Experts of a small language model.
Experts: 128 experts in each of 11 layers, 128 ReLU neurons an expert, a softmax router.
Below are experts of layer 3 (counted from 0) of a mixture-of-experts language model. Rows are named router (the router's row for the expert), up (a neuron's input weights, with its number), down (a neuron's output weights, with its number) and show model dimensions 0-255. Each number is 500 + 25 x the weight over its row's rms, rounded and kept within 0 to 999. Numbers have three digits each.
After each expert's rows: a language model's description of what the expert responds to; "comes before" lists some tokens at least twice as common just after its tokens as in all text. This comes from a sample of Wikipedia text that the model never trained on. Tokens count by the router's weight.

# expert 44
router:444505496518511519501472482479497467454474516505497509504472523488495475459527513541505505538471530542466479510507515517477460464499557446491500494475460493528495504466513541511484442502516467485521541482550531490494491527502476516526523529445496494503533494510517495530463466489489463490525489509479514496529493554538483476505469447520502504476479505480484471511528519520511530488499577494511543520458477542482463487506507553502506513442490486474448506494493475516472472468541525537482504491490511504528492500460493521508488494500528477524522505519517510543505531481495510516504516529487529491489499465514494499519520536488486513505496487521499541486524493474519511480519539478468515478494466516477510481532496524520459490493469460533486501494528575492517458488458528
up0:469519477484547510477499438507537552490474499471511480475524528450529472473494533431508463497496488449487520521477487509489461510519452505475480511519505533490500445511484518506513450473495488490573471489501498480486524466511477509490488509502516522501491469458507526485520493498533489493533498486466487557476504512520500501471488499515524483484474480500534535507501507496462541464490470465518515507509498456544518478541509520547529485486534523500487505487507490477500483514496553481489467472524507523503505515481503529515497445500511529497473490532462487475459503546495497495544516519488508571474462495507526518509459519506502537534477518503512522534550474513500491493529472453500516480472500493514515512467538485521486533547514502509484438505466534509511504518523512
down0:490504485469512475485527474469477464497510461520481485519546540493502529501507492519470487521462481496489461497523554535472501482530547514517526505437539528472514486459482491493503518516487521522531535481469490536503487486466457485474501447488506480509515525479515505505559513464485540507498481482549479525511527489524544516526490471511474512498473509493477567509482506498541537512559521514541459473464494470485503505482486492486509465501533523505458470434541488487460498491523520524470532508493484506491518529493516491511540512511490498540508521518500478462502551525527506462504484530544496533495510516516516535495514467454535529500480515515510505499487525499498526479489488508518502450445495487498507469509506521484485507448511463460504505449464463506509507489484473
Nouns for organizations and competitions, such as club, League, Cup, Division, Party, firm, plus the suffix -ship in censorship, steamship.
comes before: "s", " of", " in", ":", " (", " for"

# expert 29
router:544507495481471523491527481537490439507495521475503473499488508455528489515511485490500506503471532488529484512470510550553527537527514495474561464507505472502542459487511503509521482493529540497532498479515449502476489457451491492497466530484469545489461494517481551488505498563514523451472557495491446483493520460459534493531519497489521538481501487516534533427524510532465568491485511521456482519535478503489482512518476504537536517501527500472501518490488494501532501501544520494482451528529457508483499492480501461522506480504500484459514491490520469497476504498523462501519529524491501518539482498449478490530498481497473493448515512491548466518498493483497496508501488504493471544492506520493526495497490482531496483484515498490475499491502475490494551466511502
up0:527489496437547540501474489525521495542489532523489487506502503508547467521480504458512515519467561501475535536512529520519535543502511552516504521537499532498473515475522454509550529520486497498522514511564500496496535466496485476510492533489492542497486501466518487491493493489499531533479511494428489507485480490483470515514535471469504517499545436500479502475509488526506515505508480473530510518476462469492482467501476486494496498492508459505555527455477516483500503506542568491488489506490482447483494545501477522534450525508481464450508504520478509461520530499486493461522474485489510461505537464474491503507521488460492514491530509499483515527517490517483517465487453487492547468486515491489458497489476520508510520494472526475463535501467489487489496513538529
down0:472510494469511519486517506537537483490479518489536476527510508510491540496512499477521499463483449478550504518530549531487503503552517482515538502550516526490522499497485491485501502494522460521476517534440508490455467522503528494492440512560490477473451501471477502504484462481502514508493509473514527487517509478535499461450535497484507530520490531474492503501507476498503501547500513510460515480508524482510482538500484474524538571520476541438483476505477480488491481463506495534500467541442485463512517544489510508528483467499501464500478500511484501530525560489494495469534478511482494494490520496495510528497504505489512528495544503511467495447490488481486510491517506542478480486496467468453486457495505523477532483462556516490540486506508524503490488552552517
Digits inside numbers, especially 0, 2 and 3 in years, times and statistics, plus word-internal syllables like re, ol, ra.
comes before: "0", " |", "–", "8", "6", "5"

# expert 45
router:470497534509521507493535501530494498499496522480518554484510498480500488498507503511538522518523501502516488505486507513482483501487498493508534481479497461525480436515518469518487541507536490467507479495500503480527490525504525481506503514475470481545495510508528499483518437510499512538530474498520494521487506538463512542463463474519512521511469489511480501488490496499481471432522497482502505507525511499508471497513514480526532538470436471465503503505548517518524492496528499541460546507489532525477484465475478521506490486454468513556479488508524412496516456506478474444520466446498519487484475472490462474544498460463534508522507525508535481514508481485524482493516504502512527467519515521531534526435489477489438517471476493504484523508538490512532476483555530
up0:520471490482479503497506524498511438488505506465530508529486481513500509493480512469509465569508502473528507512547489486481524498487502479497568487519476533508495460473491490530539525471544490459478434470511519484539522519497498540504570498520493534506464475528498502490497523478467576496468507489480484506529527530514484493526466522493484500523460489471494525507512473483480472547525509486569491498484486495505472516512497506477459520493498489545480483480515477504468520493529497479474509519507564499507484506500508498479481511474469475525542498467531526484526475485493460525493512537520493493456476477483460501495488498464500537491521534532518480528492517516472507534499512523466486490533497510530499524495491508502482470514522523507561511570470480533531452475468481
down0:466516468502490488462541483515497518511507509504494527521484547497506489488477475547475522506530530491539504515510466550488488516499508456463462537523527522509472523492488504472509462449538522540492498480505505448506529512482492497525499501505551505456547481494513463485514549508496491480528493496530549504502519535480476495526503465460502458485495483483488535483481474532525468516460509514513466480497488477539477522545482523463524516520491520502495481521543496533508509533506558461500498504498489441482490480472477523499497509517531495490534477425473525459538477500503478468518520535497497474526513518485461461492494483507504507467425518458499509514519463524507509475564499499505480505535510457503541494538466529501525515504521499488528493481460476499474495503508508
Common nouns after the, a, his, such as time, season, career, century, area, often followed by of.
comes before: " of", ".", ",", " in", "s", " and"

# expert 53
router:469505501435522496538495519464475502501450525477499526497486485500480485510499510545483496485519490537478487495508483472473504452473548493482473517516519491526534500504540519469519500484515461520527508485483512497454493514459483513523528541469485544517499479474511482503488545498470466522459538500516468558478530520543498455470487471556513478482494505497516553458527485516527507468458485470522493504498517468487535489503491505558525494499533521532490501508507488472525486489507445474498532493511498507490497553549499507542496502503498488509486464498496532492489538480496483501494537509524500514505487476522495503440524505504458495503499525528450471519533481545485527483525509455451535517488475463468539511540520462468516500483520473467505528541542500501475485467513509
up0:504505498475498462521517508485485483507514508511469488507445476529544469464519508497529494495461488506486502486458526480472478459487484495505467484494513519479533502560513495484507523497545492517488481426510487532483541516496524517511524505485501488516543474532464462510520484469464519470453533499470522519525521501490504489474447552524483447465483506470495518473537508494516487493465460503508492509467501506505536519469506560549467475472533510484484545517523495480510509513508490517462524499538484531471457497474522478559494549458496469479461486502502516519475486512561478499531479501491535487499480513531500477456486487455492495519476512532518476550507488516496545509491494548463466529537493497547482513507481474493504513494471513514479510487522530536522490507487531
down0:525491475502535461498530507547505543476506454472504493487501508472477524481440461465468551471518492468530497482534539516499448491423498463466480523508462503483510527481483506486458537522503509481495451474510488509528490505504491454461486458510481486537453497469468502501509533507517507520467495487445523471544533522468501496524535490474535479518504553513522470484472500514515486519516483517517492515492480482494494530466552493487478519467564513506480482521505512506513518497454500494509464533522541495506522513525474530510506473483509522487523522532518513507485523496509498511515520469480485480516545519523470512524511482517503524534490466472556502505488505475509474514466506481520490545518490452514567496498456499513512501494528469460507521531509510479485492480536526
Capital C in °C, VC and UC abbreviations, digits and decimal points in statistics and years, and the word University.
comes before: " |", ".", "0", "1", "2", ")"

# expert 28
router:525452507486537542482506494516500498509516487514513476522517501487508506490471474509610489518486484500492525487479516465465463481509493485500484515532471512474518488501492496498526479493476503512494485488517478485513516525505521484510498512516504523509497522483465484424502453513511514528487542512496510476456501526497447494503513480490476495489465477499495545530497478499460503466447519521487492519539498481535486493562511513527527486494524507512464471497529526462513506518528515488486503502572475464466515538480484539514533478500534507506531490509500441507509522543534490492514509517512507462567503525502473550490497516521466540474524504483463484531484496533504522504494507497448466465491470493493492466514489479549458510481499506494498496588494502458493493468454521
up1:517498482524483470484458460499517520505494477535496488536449473479520520526497537491520478532527500478526499516474477474457528467540507519502487492468509486486519486504515495486461495492517491505469508484540455495528513513518504497493542495449475551496523489463533477479510529493512506527478503482492518481511543508454481521532536533497469490511521505482469516530471522475521500483458473478495482571488455467530531497538485530524455494517512496500512464536493475509523446504536506489500486532558520530469486489453523523538525499482488486471479491492482464482484513456510487500521453491454516536535501495540471556490482528475511488474486561478506500478512514521496537535517472519490512534482498528500548529454491496488498520496541515505552512520496539484482534490482487
down1:516545504484468524531462481524481485508482502479460535459480497517510470488490469484502509484512512537508515478448483514488538546504493517552494505473472495513477517502508526488479537484450457501488518488444526517531518492530492504489454552521517501483497456482482463501515484479494497468489521417539511516482492530486530495492495487498497513561499484499508507506493527518479504463481490520508516499512530529502518540522528523530484525524518511436528465549523490548556492494470498514509557464515496507473509466481513487470490486522487479502503483492500485509447521513486488508518471493510501512505517488534476527515539469505466486514464579509525525527461504499538493530485477514468482517529489486524475434498481473455475548518499512495529488525520475460510488505528500
Single digits in the middle or end of multi-digit numbers, such as model numbers, scores and measurements (C-130, V18, Interstate 10).
comes before: "0", " |", ".", "5", "7", "8"

# expert 36
router:483490545482523502485490495554492520566502514523461458524501476493485513508508527510527477496505476503528476489521507483467538495469493487515476466526562536508498488508493488478519556496518545524475490488475500508481487505530476469496497498478484484534517513465483483474499468464497472445475511528497478523477539531492478461491476493485477529482517467516508539511491553445545501515491563448472450497480470519506512480545485517522484513508524537521475486532482503534489499514508485517518513481482504502470510469528513520484479513498524542523496486532454478508497450494498506500497532488524487501503509509540533483476531553486521533522515463487486553464572477483509471475492482459521522466497491545528481520520550503497529527511508450468496494480473488465499504506513492
up1:524426489481520505467463496506511508517440479496533513514462506484482510493512485513512491516510491553476493471524500496498512539467498483458496478532486544503481514502505474486481532529459508497505489525475482493497469494486500455492497483482506526514501479449543505521500482518493498492487464521496510483528467512447521510507488516493507463485484463535513485546505522528487528477523508560478492484531514511507490489486527530505461490555502498533492497491475484469495492476448523524499531495532467487496460465545513543423465468472461510524529494514516520520532475482475532487537516458506540479531525500512538515520527547508501485484558496507532510466486475548501509510524491459505515492539503469495523537531500493490499485494503540567439478510522530503485490479512467
down1:502501502514488501488490502527454503514505489557490526512522462500535480507443514478501530516495490535504518534486490463516513483461492488540493503516519504486531476511537489510502526479513439488462531503492448509468510498460512524502505533499484489450537469490452520527483491466558427481538508532487524464488498530495491547463491507504485509528479475475507508452485468467542527475459485505489511502457472497459529499512455526503520496485498476496464531482527478500490496521533514487511511542474558506489517526485525496509491550519499515480498477510506495503494440518486491526490520505435462516481487509532477474482511478576487505489511512519491498482505470522499504496530535507470513468530532515470528523502546495503458550530486506485518472497463550476498474495516513
Verbs and prepositions marking when something starts, ends or changes, such as began, ended, until, before, since, joined, and dashes in date ranges.
comes before: " to", " the", " in", "1", " by", " on"

# expert 40
router:503514464511515486509460546527462532571560514480488502470542475494485501493475536538490523506494497517509569502518507523487518481525474479517482498516541515446487502525478463535467510475480468488511517506462511533461504504508520518491461528486468469520461477527483449514541516500513502463510533515514491479504477507527456490523476503492487524475521525526521487522519473479527504506508480444487480481524440501490509492464499499516524489501522464456444466508488492483494517507520493497518550517470509498449546516528498493518469479520526488495492522480469527502499527541484525458496502481494512505531510524490513492443475502501476520561528554492477511451488462461528482488528489521511466444515481521509523513492505476509490491523516464486485535498526529520479497518476519
up0:477515483480513497474518505495503512478541509496503471440495478502495492489484496451546490534526476495495508556445503510468539471504479454528540535489481536447502493492471535505508492477472505484522504464536523477536537450496488506517531477504495498521484473519519490543452454469530576565491520502516517533505502507513536508497483510507511487530505537523508496469486472542483521518441506509532464521540518483475482537513517502516490492465521502504500508516493449502530522502515489472457471484545521450500502491541508474533468526504534517457519496543497515461468507506515505507452493537526501507514506490494452487507515469494449454507491545511469490491527492536523481494472485484514469514526492519517487480533501493494505511533483495498474530497536472466505514504473500
down0:492506498492521504512473463528508498484514458531454490501509485506518521525507493514466501497485553473485494479524490481496486483533468484508488460515508520482489471524455495509518458540508496491443498521500509561502497514534520515465525456457516492510474528496524486477525504495555509557505488482486486479518454493498469481461442498481513552494515492532474494487500497510494549490518478497531571493477486505483479513514499522494511562511508481511480467494485473491531520508541494517481494495494539495464486493515518484504518489500480479518484492525428538559557481496508477540509506494553488486502547518495473563473515503487473449497541510465461442500544508507460501532506520495504531523491489466511493547484514480535487496549533505500488477489519458494499507508491528
The ed ending and participles like released, built, based after was or were, plus ed inside names (Leeds, Meredith) and Total.
comes before: " by", " in", " to", " on", ":", " as"

# expert 58
router:505500513437484500476511492550478487494516501486450516461505456516500515451542529512515478508472523546523502512506522540491533505511485480518487470482475523474495494551504502500517502499471448449517505506509499491511476468529540529452492475497516551502472499468488463526528520500513432470503515520540512511499448540514475493492461473500488472493509477509533478510484486501513514469519504495469491484480502521516522511527492503506488485467480483489488488499482490534489546506498476486506524553499479497457479508518485529525496482499469557506471511482526536506528485579472508538471525472475478496492515496514525528485479548492499560532518541500499483480489499511447504497532512501473544480512523525521481469536452480531503481473480496490532466528472475522536538548524509
up0:519489497509513483499513503500568507488519493473498478514478474519494490518509497548525471509532497507495515447544498486471520488492488536511496486514526547516464469481493505487476485548480496514498495542486541498503490463524487488477530554535499490459482508463470485524475516491511518575517510521484482503507500476488497496482528495522503466549500473469503521449477519467531530511503569476483495504470460484500502497512465492478489572494491476507508459503510472500465489487478497471480544464542538458502512522512499527521512459463529542464504449519487478520487486556493518521520534509494507494506492450474532504554475479499533536454522499461500512510536486531520516482499525479472488488472500507468459500514465513526494510481473493486496546564473512508493525516474529
down0:517508501499496544480488547517512528494502470484523489491472482529505527487475506511487522480481519561574495538511483498471509479511530554501514530505544469456523497534513517470552460529481490438475484489483470498488495543528470484509456445458511492521498461507523500500520459527492500497444500536497546431494479538532500560459456516498477511474537463488493490464485521510444489492509485520513492514520540477527511522492512494500527496485484514498504519511516483490483506512502485489452489491511515514486540531497497503534485524524492472488438476491530526454494493478532479491538500503507509455464527503534494525497508525502521474524517492539534471535472465472466501506507529509483533484523500504518490448506523466527506486521478500484514503509510492459470496502522532
Verb endings ed, ing and ified after was, not or be (notified, expired, relating), plus words like only, than, about.
comes before: " by", " to", " the", " in", " that", " as"